Weights of a small mixture-of-experts language model, trained from scratch on English Wikipedia.
Size: vocabulary 16384, 64.4M parameters.
Below are experts of layer 5 (counted from 0) of a mixture-of-experts language model. Rows are named router (the router's row for the expert), up (a neuron's input weights, with its number) and show model dimensions 0-255. Each number is 128 + 32 x the weight over its row's rms, rounded and kept within 0 to 255. Numbers have three digits each.
After each expert's rows: a language model's description of what the expert responds to; "comes after" lists some tokens at least twice as common just before its tokens as in all text. This comes from a sample of Wikipedia text that the model never trained on. Tokens count by the router's weight.

# expert 42
router:129170123131064108158095121082156118136113097139093143140180165142171184117097122143159135134072048082142131096115145144135164118164093089099187187150158129115121159195118097140094096121170130103135121182132123140115148124095166100075129170073147122072141099149064148123136144108180092087120122107159108179143165076095137213130085149114135028175115188107130115149106118085089179176155137158106109175152085145175100127077136115107101147170116072177106106123102125189119139174141100158111151181121145145132120095102105122106185113153061150141103161211152157127010114139068115103057158128117131080133133124136127157099174117125152130097155157079133102130146107124104134152139116114115155138124151147135152157108098130076152164133213112109115149092120082116155133139149128
up0:210202169170164075181032113125085127135170115165079126139134160110156103095110117136134071055152133113122153134120137110158117115145114140091150122128173122087107126167146101084148140102187088129141130176113120102130143161126126117121144164126171166156157108148057137177146132063089104151157066126096122146146095134103131135150173132111143068119155131072116155129141092127079130153134183192134151150123129100124114122116099128186153125112121134161169138081127125106101082124140108158141168129131183098122125091087149158110157177147090151156143192122120099150159154120094176134134097056136106101136148074114143148150179101118117192091065105182136103124131185175171153173106158149168189149115173141086124140124139102134068105142073117124176246116083105096150110162079167
up1:162113133179109111122129094157211119176108137100145113135140116111126096124130098136168116175107156145101067166093099108105158214138130067123144103118161151089120135151165117094133131134148137102142187111134127113131131105100187111153157093065120107186117141121070063164096121112134145119155136156142141116131121142098138155195166093169150128102076114061132156096147111204136173136207106100120107201132152107106115104086151096168144111136116117122135155082128182124067077164125125122101191142193163159136123146142025096103120166123098121157061154153097106117070115096082138143149183114138153107121109148157124099140141133120134120155108139091093165116132209129138119148146101180097154123071161125120022105112135097152096108077145111065177195109117153128196141141135085
up2:115128123096123116114132152141140094157132092140160108139154154151135133128161154092099142111075108083167079126108185118101181150129117050161137135166157140153162142083157127138078122128113114161116097114140136118063147164102172078105162156120119117101131075141094135165173111086151066103102137137138123143171121168150126220083115187076105099148115152057188166123154086142144084116150087117100109128181137145131133165120121109123103131135092144144143097112063125174091200096123150120088138105143130142191147181141105102084122109074180118067139119193108202144106124107144072106061143097134201126195157086107129091151156095139106056120128124127145127157145194131134133088114135071103087112167116123176128117115195074117169180175156128055121123139081057110130116099149164
Description: Election and statistics table cells such as Votes, ±%, percent signs and digits, plus negations like n't and never.
comes after: " |", " /", "See", " did", ";", " not"

# expert 45
router:158137106115108079133118129091119104155142092195088088147143160178141171083101102125116121120097108035147076103122168086127129144127148141120138119096153152109132186176167060163140108139135047115199125160163083138142167124110169087110113156102126088103140113178084165107185179110151139115139095151150129166143209137112164168150124129130196099140133171079156113104143108091106146191138139151106168144132097099143136148111083175120133145142094107154134100098082137142085131137170083133165159169158187133121133098071103126110186112139092168153148153179138163154082086103084108128103180098066151153089140141136173166067116156117144104127144166085156109102171143116143103150098136095075197175165115113058099162103149105075120144107180102147146154088126086048151083144114105
up0:139129123054143144132107164106156147138178079099091085148125117078167102071186092142133119112130104106108139117111129115133121142091118121076054126117168133136170126110134079152094107159116162117124131127067080095133120139149103115119172184132171131153112086126121164161150192138141130148149167119095121138110112137080124179121116122148092127175166103110151095184113162136122125125139150147042108116069144094045147089121070137143101133089149125148138140117053150120167094118125134152133205176102125075110141091150120134192131100183117174145108131102089191135128123130128151144142155094151186127133139110141110105179224122078178143188168126132097110113121115151111096153176074120061084051113041199106084131168123150129068172097136126131133086141078106145118085133135059
up1:092149146096096157151130115149153138073130080123134141123164181148111103108154087113127056146147087112129121162120086088136158159182125165102076123131051160062176146156118101166112122205123073151121085128146124088137115115128120113161088071118121086129136146093129136164154162142154139136151115101073137091127088163092103211042142108134144115155144140125146127078154126021111147152147086155149155164211111128136132125095120131091072129182131148104111060141135138094136110178154127138177081130119115155098137079153154125079111133138093149083150114122080081127122099133116122102084137083111138094168143173159074155113120092123157099140196098113101129095106131101105159116090196064139161058084100075093138092093128164127102153086119144120177103149167183080173156174155111
up2:115094108157149173124095120138150151212091132103128136175144124138077166109191119179095131127117196106164093085191142058101133134130101123138160118128107105115113161118109104167084126098165102110118134130136127173127113101149081133057145137127088159100159121140138146124156164186144048140151072147133101169157069130170104211115132061059127108151151153191173145156144125182123142198128133154138158149097147071193075139144126117163153145119158104136125112125097081125136112129060124090160119140166138114131114127111155122123112188124055075140112142161123119161024182123073118121111096081106141085139161088130114199096136138080150151119126086064161140126146144118165153091109107108099171147089207082119134114140159121122108123149151153153143162114138128117066107178146070
Description: Opening pieces of verbs after to or for, such as den-ounce, rein-state, rev, recogn, plus commas and score separators in match results.
comes after: " to", " for", "–", " and", " he", " not"

# expert 39
router:176144141134081099149099155122146086099128109095121090134210115149136115128152072105153091118121124078143083089110117109102128162096146119111138187082152133094124191158198115141123108128150091157160149198160112133169201117089186038122150111104149125168110102168112209117131128082175105114117116113170150173157145107115176157123109166113178049156088166138135128132134131094108166143149099160084103153128111136154144132060145155129110087130084106142104054089102158094104103134155123148152144204142191184124146102076129126145134106146098096091153164180158171139123096131105121149079126119108185157145150168150169159112103109099157134159120111112144118070135141103201079154079123145099167133154138093067094138148120101090147144097150094144139184069116125051145058170128122
up0:147125124160128116111176218124103147132177079108067255133143133125151236102153055107130134135131105126122139132091077126122111117113122147076145114079160153110168148098130110181115139102114099135135091126093120094138174152122129100111169095154172153153171105118147146110184161122093111112121115168074100138109187129131136123142106116156113107126128085123154111142104112106087165175135092148179144130137101144201130135091064081097145129098099108112136135115103135126134160151135134167141102151172169147053186140174168131134150136155136105138138146171108189121142152175187133150131186157130091177128071161167152134134086097124142167166126129120115133153120152116145119137097110150066093222210146105079145143207105112108155102138155131120110092070150084115130054133173081
up1:156128103168102095151121084138153125114099119175104112128201116089117153051116131107148102229127131156108116086106107131152162176104147110172123160137255147149138152103138022177110140141200082150134156152131082121127113126104073082125068121140100118087124116141082138100140111040139156135100100072124099161147134136148108105172104159174069124157102113106140105105155176069161141143084166091075159118072082132111087108114106124193098086096129103092129146131141124057134140103140091133110159108132121148118126174140161128098130156146138139128124205125132072137125134173108201123155151114108100134145128127115176087159074125133129109131178125129206116114135180097157110150095153146085178174125121091128073125141109124138145119153121131146112141102131104122059071162129152
up2:102111122140107108110128117109118034149088116097085088104139167128102095159130144123088132158113100086189145061129116100129115130093133186093136109145140110091110108099125153219134081141161106125126060137172105135178175130127164133161126130096100122166106111141096116158162104113197127118194222098070131112134142147107139145157145148093192079127156188127145116162100173093105127124123063158119137168172091179120144120140139144153132080102133177122139145075110087210125144084134151110119129157111168123132113170099185133149134138127116166134154148143100143146129163055164087112109151149154180106113191154116168124081129153163063137101101148207115093133122182163136079215105129104096110151142134167161090142185091149143158138151182123136076114113061116061136080106125134
Description: In, the, his after in or during in biographies and plots, as in in love, the end of the war, summer, graduated.
comes after: " in", " the", " his", " during", " In", " a"

# expert 55
router:157123164120130127181076179104185085152126089116108145136147150157151126139132096127114085088107100152139100087103128087145146182096094095097170157117164154104130143204179122174114099102217094118113129190169126166155162138144144091101155195134141065149115106219120151081121175098130117093130141148158136129148192105072198161107110171095171101178114170098158152122110084152112150121149122175103118152164100126137114106120124137157140117142100076161127082059072127136141152146191123174179150151146179128143080114087135153109158075179082154105103179153143148130110068168123135179068163122113170139151124109141163120106175116140172163114136133086127115074156180140152068082126106155104142135128147105120091166142134143088100113131152085139143197098124119107125029133147092
up1:212136146104060114113108124098138134092199089105107153124147146062160157093115157154140085132131155163107132136126133091199146140136121114135100134120104104148130129138129149170090029116196105194093109170132150161153097155125167114107140111108084120173059125159133170069167142166109084122135157120141170181086138124072109146162164130108149138107111110200165149147065125168157106094186101130098071093119172107107152125137103098195127119128053150158109116094133147125175151156107165140109168160130113216093038061146083106063126105154131140180161103142134120163142112100102178172185132160161166125094142076145119145102130098101133132076144141149171127114209113131165104137141165146136094070112131120107094107114087173127134140150121110084105104134118080133132114130165140
up2:086175153108099153179110147084168139093089121098042142148156177094172135155130125117102172113107075177177113118146085168145174162084145125132121168129156132135159131191114124086137098113138100132121146182129104106100167135131123185147108090124131134162133123101115095144113153135096151125098144144158079125154086113166114127043081161057135133141105097151179181147082037130147191131162141150122129159102154141152182095132111107117164133192130066170131143153102126100095101166102146078186167123101136132155146187181052182124124153114060068087083175123114128130099109076088100197102091136137143158119086124128155131076138106181150099085118120115124134102089097176106108089119165137144181093156143131147088101114112118108105138085101065099113194113106108067156118132115080
up3:085164147109169106171157097126148158108095149165142102149104138152087148151112102129110054062085141160150065174119152126188100142103132162088095135072153122100105144135123081133114118140128165155144172138150146127117139138099151126128141109086122118095168104077033124142111105175143120153179131150114134127141152140077133140155071120131076110153101117143108129124141130146132142119178128149119005116121144141170131147117121180156084102151084085178105069136166095146155156127140140180092196138161148101149120152179099136118129162197028191119174137123072112176126121132175136133068148133119129063152139112083118132179177165131059183075103175122087139118132157196149119103161127163197130070148110120094160142086128148127151111128165112164176076106149123099172112085136133
Description: Clause-linking words and abstract nouns in narrative prose, such as while, because, than, though, and time after the.
comes after: " the", " The", " a", " is", " his", "'s"

# expert 20
router:148172160089104140185087143059205093101117126149132115148131190117158190151101059148111093111096095057176093125139187118150141124111145115133125154121147128129077186139182076169091084128178122126119097240134160136132149139113147153072094124159141110158138086196094172136086108099122099096145120107156103170180156130094154153138132144156171045151139148082186147104141107073105136122133120151097106148123072129119153148125115117147089111117128104159137103099067138129079128095135101134132167163096145098172134138103123132120198091146102107147117139195151131080095119137104141161073130104086139078108077145129109104143129145134180142119143153117097138120111133106191164103136135144130158148126156122164087148140173086064122158090149058130186157076064064060110097157113107
up0:085087169179137142108149191113168181120164137105122063076147116101177126166134053176131111144146059129130096114151125139149133084102109115116096093125107148119116100105148113204105166124213152140148170137158143164208112094126191119173195176111142179150133088147117116118089106131137143099117132141162147147172109103142097101148097151160140158110114158142152127159114087088107130161140115122111114185168067120200182146102059063093171147159109129196087162123189084174138110172125140164140116138126118109150148133189044110109210130173098095171122141174150134086105116103063114164141190148153179131093128120153157179118132146104097136120113101086130118145111173118180162121160122160084202136117098114131120136115158167133178127097143127129136157151090136110113173112100120
up1:126086178163144147138111123127108081113115133133063193100081130139058212143112090139123092142145095153097079131166195117192129104088215100101174151103128151120103133088171180099119175126141108152133143157118139160138181105104126114118132076128121144120171094134136116143152123097105138124141116089154120118190161163109128119215083087146157136122115147144196082110136096080079077120077114146076059132107118088122106155098078111113173129104085125157117142126111144126110127132144102121178078130142146121088122168174132124090175123152131119089122199118106123117078157086108130152168152094062116148175112084116145111139141119090123201225129128122121114110117152128100157111079143131153136043158132103125111217167143072161134126132161155131150151056073142120147132121154064
up2:106218112106086089168153102122097108148086140115139097128179193136157154104117114198175167111180145142158133146145124134161105140104073145136136111172115132165134117155114063162058117090174146116170075151136152129191103116179185133086132151021117104129087099194144185124176140149161069099120152154161085152089143101155124096140113158082083197110072119133130165157160130129098097118120139169112096115111129106174124163111129093167163104119098135125135066145097146137125112100146150116077095155141140132100151096132153180139135081145158118080081149152161128130102029141168104110114135190099125146152112130098137115124096152120134113150121172148134153156145158120158127061162139090115174137134081078151141097122123143146091143203140173141134130138167191153163061137132213
Description: Inner pieces of personal names right after a capital initial, as in L-ew-is, G-ew-irtz, S-no-op, in tables and infoboxes.
comes after: " L", " D", " S", " H", " W", " G"

# expert 10
router:178187106146125102156123157038121061124129126143128119163143154194119133090142067086130112075077098109118092082087167055151100122147080101151113186135169158106103140163174085158072083131132145107161130157146136165084179134143154096098114163112151098098095058172092165137081125093192066080080092101154176133148181118086165165120126141097164101172127131154149118145152136123093164136155059153120095160151108106119078176087107122174095123148135133152168088099088121129112128131141091188133156173144140147160083138098131111110143127128114148108144152220136199117043105156162103121086133125148191120109100153163158119114139115154154144129127147121156099085141180156138049108098126173121152146155138109098120144138131123058106149102152092151145177094116115099149119186127105
up0:172115145163158111182152138118115108120171063093155104120154136152176120127130113108141093089124138137084106147130127179119120175090099153060113188162117134108134121132148169127118084146125128065135124102134118135148168208200111102029133072143168051090140148150100127122108107143134091145122124091109172137153141167125148152109086158163162116187134160090145131163150035099182121102152119155127148152148149094106060131113153079186104101142150140155140140132123107173111140170132143113057152126167121119217104083100139118120099170187148156153122094140163161086112063144136109117138106155174127108110139151143116186082148109143155083071165155110083160097129135134146084149195126120155134066105139112175086078115110107073132129093155025097152157156062123114127149110104103
up1:156137158112115099130129175142174159081135123162158105107107160162123153077137088215113088133097143118107093152078081127071125169128103121157124083127108104129108122171139128228120119137117133150160136166083138162156152154092044090135109080121144111146156087111168165125147144139153133135092154142148127147188132185160117105051057108118141108149122083152130105096224122112126169142069121103131083089172138117181086183142120111157125112180088150208076107166097119139096150112151136137194116116143099212140120041142138090168171145177142092164079125110148111157077129150119170162114188134141102113125160140146079140123103107116102113161043118123148114094085146119106168126103151152129149173147110145186099127165190115162079146136162128102105128123082125092153134145161116
up2:164113096100112117163157104086100028144193139128099140058174101093143029148144152067209101138061090101125117128143184130137102136097081128126135148106079173071184113125181130137156131113090103114159160077116093125065108112144165124113143150141121097080157101149061072098160146122149120128154106134093131104144082108166098126153044151101147082175078115141143086180149048127134132130172081165126147167064164086104128154105164119078126119170080143141149095080117121126190122111139158129124108159169139163177105110140127152123221137154139134186132100144102159094135136107123118134114110158128114099082164128144156122134131130125152128082151141105192128133150135161118056120118096135076143159118135135125153128201137166113166112136135137144140171076164088151120153172149101
Description: Line breaks ending infobox lines and headers in sports biographies and place articles, such as after Senior career or Department: Eure.
comes after: ")", " |", ".", " information", " career", "=="

# expert 28
router:138151131112097129158077134099146115128164114155105127170157132152168166057137087103114165135090073102158128110129158050131137110139094121125161174117148184099133133147161128143096105078145125166157137147143125140121131126138138066106129174159174100121116129167053133143096144093163114093108163107136161134194140098112153155082092152159174118168124185064141177123104066088114168120175122192080083158105113132119113153118108164102128114106092118197133116062100135119070132106142118198143192189150216145150119076090116140098185077145127112169134187156099155115103089151102079125105182140120126123124167118138170153131098138169188170108084183120127125128166150146152098127121095097094159111184136116073100145162126118046117170113170088094127182099051145120135070156124135
up0:112180188119154142099096144102117128146145130084148126202153154120156121094143101071130151092124148107156132146121078063176197103164146091132182163118137132200113138115176071098121114170111132123140099140075139129112139094193202115144056117145147150170139155125099153162128100112127160107123152088126135156149189167162158157097119163091114104132162111130084101091132084128162089118121174189072088148148149081048138151087136173147101118132083114125100093115144160165131127126098150138177196112146175143122143087088136201084157177118109137126080131137200123123111140176137138108129158108131123127135136146147160170180124162105179021077069149170107101137125142111166069133107138142100145077163215126157126161109139141100131139121172172149133165107181105145108137147112185
up1:122163113131093115155125134138107156138122073133127114155122134151129135085151158162061157155105062160110080099081098167083147097139100114077152181146146146138083122122171140126056133116129119104171125112140167170216128106200158139057156124132115110145098120155058108146170104183118111166096177116191131101169166137113174172141087159094128141114178134065125137119132143104137170177130104166177175161147078087091131141092131089119144176137096111135060140103107108097115114104106142163162104165074147178096101139096092115149194170130196085140149206147185125096018106157125167114104179121157133170122114120150148097147101117122138150146147084155144134149127145093191112151125153111096114083157103127100100183109146092053107116128107118148139105124143109154197135152090086
up2:143136116144087158126108156131113165117176144091137106177128187134146172104118119049076173183146113083137127122101162036139120092154137119126162155163138200095118101152126148115109093094130144143155113093109137124139120127165123070137134138174165148112179107175076144096084123098153119122121158085122155149138131078147103147082167125195170144149149155092140216079110070117138162093182120154112063141115121151091157129170124146122116133054124148197113106057136121111059139108143129210127166161156169105115103113118117135151170048140140121182120152132117135123118118178097088126083174170102103113148124099169122191138076153160160121085094172122087163146100118098153090103088093115104158100134157108108087141177119119040147185145156144093118145116055158125160140125173158
Description: Full stops, closing quotes and line breaks ending sentences or article titles like = Ebba Carstensen =, plus starts of new paragraphs.
comes after: " =", "\n", "|", " also", " Website", "°"

# expert 7
router:158166120100084088182074137097183112147128120153099113147170147154136150059097111116134116097103089087167070098135154057126111140105132123143162152091141167125118190162197093153122120101153105151174129144127126153111160112120170100108128118113136098148087072153085157134145125055165060123084103119157097120127154098103133141147094184107181102166078149116111150096128099062138202147205135129062127169151072103144137160087101113163082137143132125205133120094091118098097141064128102170115165149146143175175104100068107108122163113183136149107081162174134132117044118132141106173062162142118165126146124150126179158127143134173153149168071138087112123104158145153204093143146139143073158160165095085096084154151115125083135117110147124113138143069083132089086098129125105
up0:237111113132130113115124107080138096159164142108138115123189132142128129142188117136131136106136154091136097130126162142132113126190099113080112106200080189075131184136139103126152101112163150091154126126117094109146105144093107149132171183173163111167152082115176134129125152166129125150130111103110183131148099102134135165113154153103132160173118137117155118136036178113134150145136145162087173130169121043223152133099130172125098104066108094134112085098131146101078132092139095187153133097120156167190196083102113117189131129121157124155151142139113097137091151141166081096062178124079136132124128201162143197063149148111124116140160171126113056118154143173164152123119008144143098159165093150140094098140102128157134156170131094133143095158090103119125118104101151
up1:164118127136129131147101200095090136154138130158091099059139149164086164084124097162136128110154107064143088116131072039084155179137092146152183086106120140109088103146140112095141070136140174055161126140079161146089115142115206111092129100144156066178152149100106114129158094167149156118102113105128125127082113109130104148081140152045150171150158142111065144086144104104133075097136034130120115164148138123146057160118175103142133150114156126174117147124098135153162083128124169125121160099149119123131094086107093135085223131159113105153118152125158164117094144114156146134121189126110133146175105074147075163142160139156199110162093177112157131105125158132145145113106087100131110146171157095049135135204135101155145123125134082129100201140077150068140097100108117
up2:134179144135088176126117117130171128115094140114096156192120147131161139132126103114146100150089130105120098094145066147110131138151156150043097140085158133073125096081168142128139139155167139134199109151136093121142167101159150146138152128153147130144118079135088173129110096057119055128130065094127097106114188112137126118159100167179111059160054152163120148098120106055019160113118099150120126131089180154139052116148155147144164106122161137119170132114090094120158143118110132118129075153129157170123145103101140094099127101208120155178112229138171132144154132160130156153102121144102100163151121121118092112150124139104107118105137103132128167071198110095231114108055166141095140097119141092087063113131094120107088094094170140124090072077125149092094141146119155
Description: Line-initial bullets, newlines, section markers and infobox field names in credits and lists, such as "- Music by", Succeeded, ISBN.
comes after: "\n", " |", "-", "==", " ==", " Succeeded"

# expert 35
router:191155145114087108163091134051162109139120062131132154165162174153154156106125111116115089088113108128162103086087110056143111164111117073094176194099146175097111164201176075119112093119182100125132130194177127163117168139152173100095132181141152090115104108178123160100152148091168096090124126129171127174149141161088150136109085173095170111193077169114157107107126097087146165178163130193070094178161074103075100140080107151155114097175141101196138103089067127150121108123201095165132142157110165141123109094080118142102148123177101143120132175161157167074095110128126091132077165141127144144153122107123182098102103153152161139147113141127088089095136171143137101134096126116138155171157100119113112149110129131109132171135181124127156158121098093126126088190112062
up0:072172114082095148142145124098109151148111178204102167177117104088097131194107151142121168059116145096120099122106126173161140119189068116116104146108119123084120116177138073150096151137096088152121093111135154107136089124159120126069139188118158163115079086182104123189153152135083143113180140143161158147170163061151083185099141092137129112125161116137110158146158098200112149091179107154149168126144107101114149151152081167120155110111090110103149069159095131106103160144113171147138068122103091142119107120123152094124109153079172100195146167163188152130143131042117123112092100069160108154159121132112157123072109132133075119100142139183075075094064110113078123192134130135131140125139150134085184167100160116129108110141164040139088105170154155054135128153111120
up1:123171153173070124185112118127166132121142120121098145160124129093145136102113125172110162149157146129068073144179151066213079114172181094062088122099209123190128136132129113080063091135142124169137119143178110154111179091141097160122153157126156093145064121169109116107122149089108082140169052117158142095153163113104105155123090109114122160171055092096178124084093169096150137112167127110114089096079140130117146133154114143135145155159069115101124144128136122084095152107133125127102135127133090173114170113159126113104103131145156159145112189128103059095123144121176141141082116135178129089190087113123138108152108128063109131200144103088106110094156163113234193156132140137118152097112115095125062170153125098116091106053152148140077143139151115130078108123156068
up2:141153091025129089132158136148100151166098115111136140157124173137118121150161131156103134123035095134207109133144163194115118165117115147082132153090079111119119083091119134130089079137126192181159115117064080112096139092114096120124137187119120164168106133108145137166167168096151071145172079132151201126120152135095093136105144136158144111117106148155116149075107115104095181161147070082077169155127083142105160105083168154151084114097151055148152133107113150070142136113109126166101173145167103098122138083109108150105129083119100099095148120111153133151120080205116154143096168155155179079092085040138121111149181100179164092123076115120118103161150108118123124094124154125198127146151126061080178167118084152106096138107145177156106142157117190136143109154096163
Description: Conjunctions, relative pronouns and modal verbs that begin clauses after a comma or period, e.g. and, to, which, who, would.
comes after: ",", ".", " that", " which", " but", " where"

# expert 15
router:177130139116083133172099168119158093114135063169144081158156149159140145096136105078111121156127073101134102087109133074129130194102144082129201173069131130102153152134163100113060064137183092109184177150134108136141140114135156065117135135088177106167132112157062141133124157130145093105111117136182124174120164135107133164097104171110185093130108148097164101111156104048149177168174121145050118152136115130105131125120110125120113104117095064171169118111050148162135125094150108175106159152133154102156113105113118126069192146152134126093102129209139172110108093121098053181085164111108104095106143116137119142102138126147147123132131151122161103129094135160142111108134129140115229137134130059086091165177156115065160155130190098121100167075086104077093108123155111
up0:128111161120081161140139186158115064106124123044133142138133208205141145143104122140132144120097097117136125082143117115142133116150135134109122103070097130091078185143116091121109129201136171094188086110166081127155153150102138110100090114087082151099096148136121141137089099132190136111159086136100114089117176102118140124089083118152118149170107128147142135124160149130141141161170120128111123105158141126098199162140143176100076104086032129121173088090075098136181131071096091134104126132126211092101155093098160138081155131161133139159147096164174115108088136129147099154134228183177092116127185154208151143075096121131121065111153149143150079048146096134106056170113091115183139148119109129109106125121136138138083123143123071131124129186087146090137104107168123
up1:180135089109129112118113135115157102128077158177139052127150155186090132111137076144196142100183070110108114142106146099113125117129082105173056129132140104112127182102110077068144132157169065211126024120130101143124138100129065097103125101149161124163173128146071098166141182121119127124130082151132143114085193082084174130107122126091123148110121189140127129106145138143086149138102101122134151133084076137118178094110095129080134114109145104171139168104141162126041119129110129141128159179199142161123148138129148145132113119159141133181113128170124184153134144103111155139119234094137108115078069160080164128109120133099158058116137143129176132084151151113097125156149117090130104140150095104103117111175135153108135103072172060079090168154070144129190099101123125
up2:130160107087148095135107187148174142135124173192122141124143107090161188106110167155164122150132124152248136113123114100135125104132136062176130197094161098178115141104139144187117079150160148136119165107148171122110150132165130113112150138129134144132071063157067164125144161116125081142075106125153089066152137165141159106116106127155111099142181138149131143065217154132103185131135131131085107107072148080130123094056118068148132127087108104160163137056118107103062116096136133150109120182100118113092126147146072124096150166089155165216087155205127122142121097136134137141163124175183137153138080117119121147104171115117112092095143090104120126122101159171162086151131104150096199065101090127152089121130121159076116139136118128150123112108110076055065131144116144
Description: Short word pieces inside words, often after a hyphen or un-, such as un-sk-illed, back-to-back, F-unk-ology, plus table divider rows.
comes after: "-", " (", " \"", " un", "–", "/"

# expert 23
router:159119119126113119158096167104166102144105084184102129165184187158146158081141118101084109073072094101134132120092131079131112187127138113119136202124158140133133201159193136161138107135154092149166139188180128130132174143121174062119103139135147103120093106175047167119111123068118127094100136143158143144161176158056186177111061156121142111159103167116157139136168130070130167184131100171095111152180121146130155175087132171122084100138057060173111099111099152088160169127152129205130162182137173133148083111126152129104166135145072139124123133163116161133088106103092114157083173109150146132149128130179181163109128113152133157175138183148115123084160156134163127150098181158148144148166115134098099155117179118129162167075162100142176148094101123071109096150135093
up0:136106139093108153081159175084148122157113134134132156100158145132135134073127076131166110079166108173143065164030173165112101131121136138147099147162124161111090144147198124105113109113100096066097146145139121104128121162144120154057092144122091074134150153098120123219107140112133117118144124139137131136117124117059074186067123108164135127157112153128145172061141099064200111152180070134133152135127113135167153150091124178112176142087190128104106082102137099076186143116116113119137152134148125149136131186168119171112118103176096127099110113140133112095118170102192116168121138146110154088150134185190145180148163126156155166126155166131064083136135121130241118096149170119109136096182106084203120139158146172120135126160175120118201134185124167108098116146134126
up1:179148122124142105104124119115114084147179159083157109148118149116104170076139093077159098133136163147121113088113136106114094113114141141157117144143159153109128173116228112120159136144128093121145169181118092124230154128064136126155155104135119021171161127160109128170138149074096113094169104130160079085131164079124165137083146129155122134126076189100112117100087106073097123132129215137104121138138105133086162123134121157095157144120083144126142130140139099113104116096183119144127160156162144157137124118140094146131129174202070083084176084145195146102116179098081140157125212161130144100181163141237163151170128181129115139163131136167117166165161165119135139170107162155105126200131138104177082177130139126171108102065127134181141140131147163151147119093111104
up2:102156113090118154138129146148134121146139138140104155156144152127113127172152098120160144077149108203147139145094112174162127167168149154128217125095130082075157132144090078149141180151146097154106114160140108120042159134149155121113113133156153158249124094141021121107129093146130114160178139150134104139140161121101141101146070138160151118120099147159103113106146147156132132112128112113086152123094109143094176123084139134054096169131151084153159114155162080139161166102104098166128130110082122105133066051133104127137113191152075137116036131113107114106072055134122109142113168096168098102113163169106110142119210113189166084072112107110124117104102152178093070139089084176134092082085113153111111089122147063104162117124072121109104167139168123109136145104169136
Description: Political and election nouns and the numbers in tables after of, by or on, e.g. House, race, Conservative, Senate, 1,666.
comes after: " of", " by", " on", " from", " to", " for"

# expert 32
router:189179139133083113154079190042168066124112102119103104149155176169154132088099123110135108086080101096120093074123119094139149166114094093133155147099153145097117158209173051166124079106179110093134145156154136149149143120131157072101114159104143094135094114163067141139144091093141081076078126123196147163202150106104121146103086170108180080179121167125139144124130061087139126144162102182067081194149107090122117164092145122137106083156123109146111113105106151133126155132191112176158161115167162122135123123077114093094162132145094138115130178135142147126108078119112103146136140105128152136099130115161146117107151157102138152134158149097148088087117137121169063162125139124049161164163123076067101136144146110049144176106131103130157200081108102122115082160097113
up2:158070107140143078106139126131135094120158093133139125159146091115106133104160120089074097128091193130129091111111079126112153112153086073127113130145130167130079123143123120123128082090136157205132089128200118144141093126126234073111189160144125105100136171197159105124182138152178119147115130159128115131062139112150139179129151130080148128166176102134159143077168128139124121137131101153074091106169094147120118109141119126176126097111109097123173159115129174143162083157110066107132134121167225138103148100133130165135094103112111154141182110153142147157137135139154078116136081123157140120131070080145112086138160167129158125168149140048172132117199174199204082220093099085080074120109144077136125128153124112120142077132137141137151153078115090144116033157136124
up3:111136121127148144158146147148123131131125149084148065134150142119123109147098109127141117152137092152083167141160146112151122133120106035123240160134122175067078123188113093090130132131202151168134139145136129188152083133163131090127064109101162128189151130122135129078142145133098168044112095159144117087126135155167122139094123157137133093120125155114131073099151122094112186073130113166073176127164111112110159137160106104171128139084128121138118127140078171114121038122124083122095199154133120132171076067106084125105168144145161145145143122101124160135128061097165114179123120090109106125150093188082147099106132168182103166110112165121084063155096147126119118118207084155089143166110227077125140147096156134116098169105156150147131139114130135143187167096056083
up4:100160126125156105153123102127132161139123112165130065140100111128142164132129175117135147161149127072178117156102137128123146182082111131117156118119124112141130091119141074066148088161181060116176169122114164108155161091110111133171138102111184054118053098183047116136114128142151087103125163102138076186151112165111096159149175157150155103096072144153121148159146099132132165132116170193151123130160128121136152137106120146136120134132162141114091128108115112105015111141174111183101120125105147100173057141112115116161139132137170153198123146169138132122122151170131132168118149082075100142115190123168099130064151120087119050099116155158098110071159120163155149013127118122176149137102086119091176167143136169149159128033142170110083167124105137131165180090105147
Description: The articles the, a, an, The and possessives its, his, their, usually after prepositions like of, in, to.
comes after: " of", " in", " to", " on", " as", " for"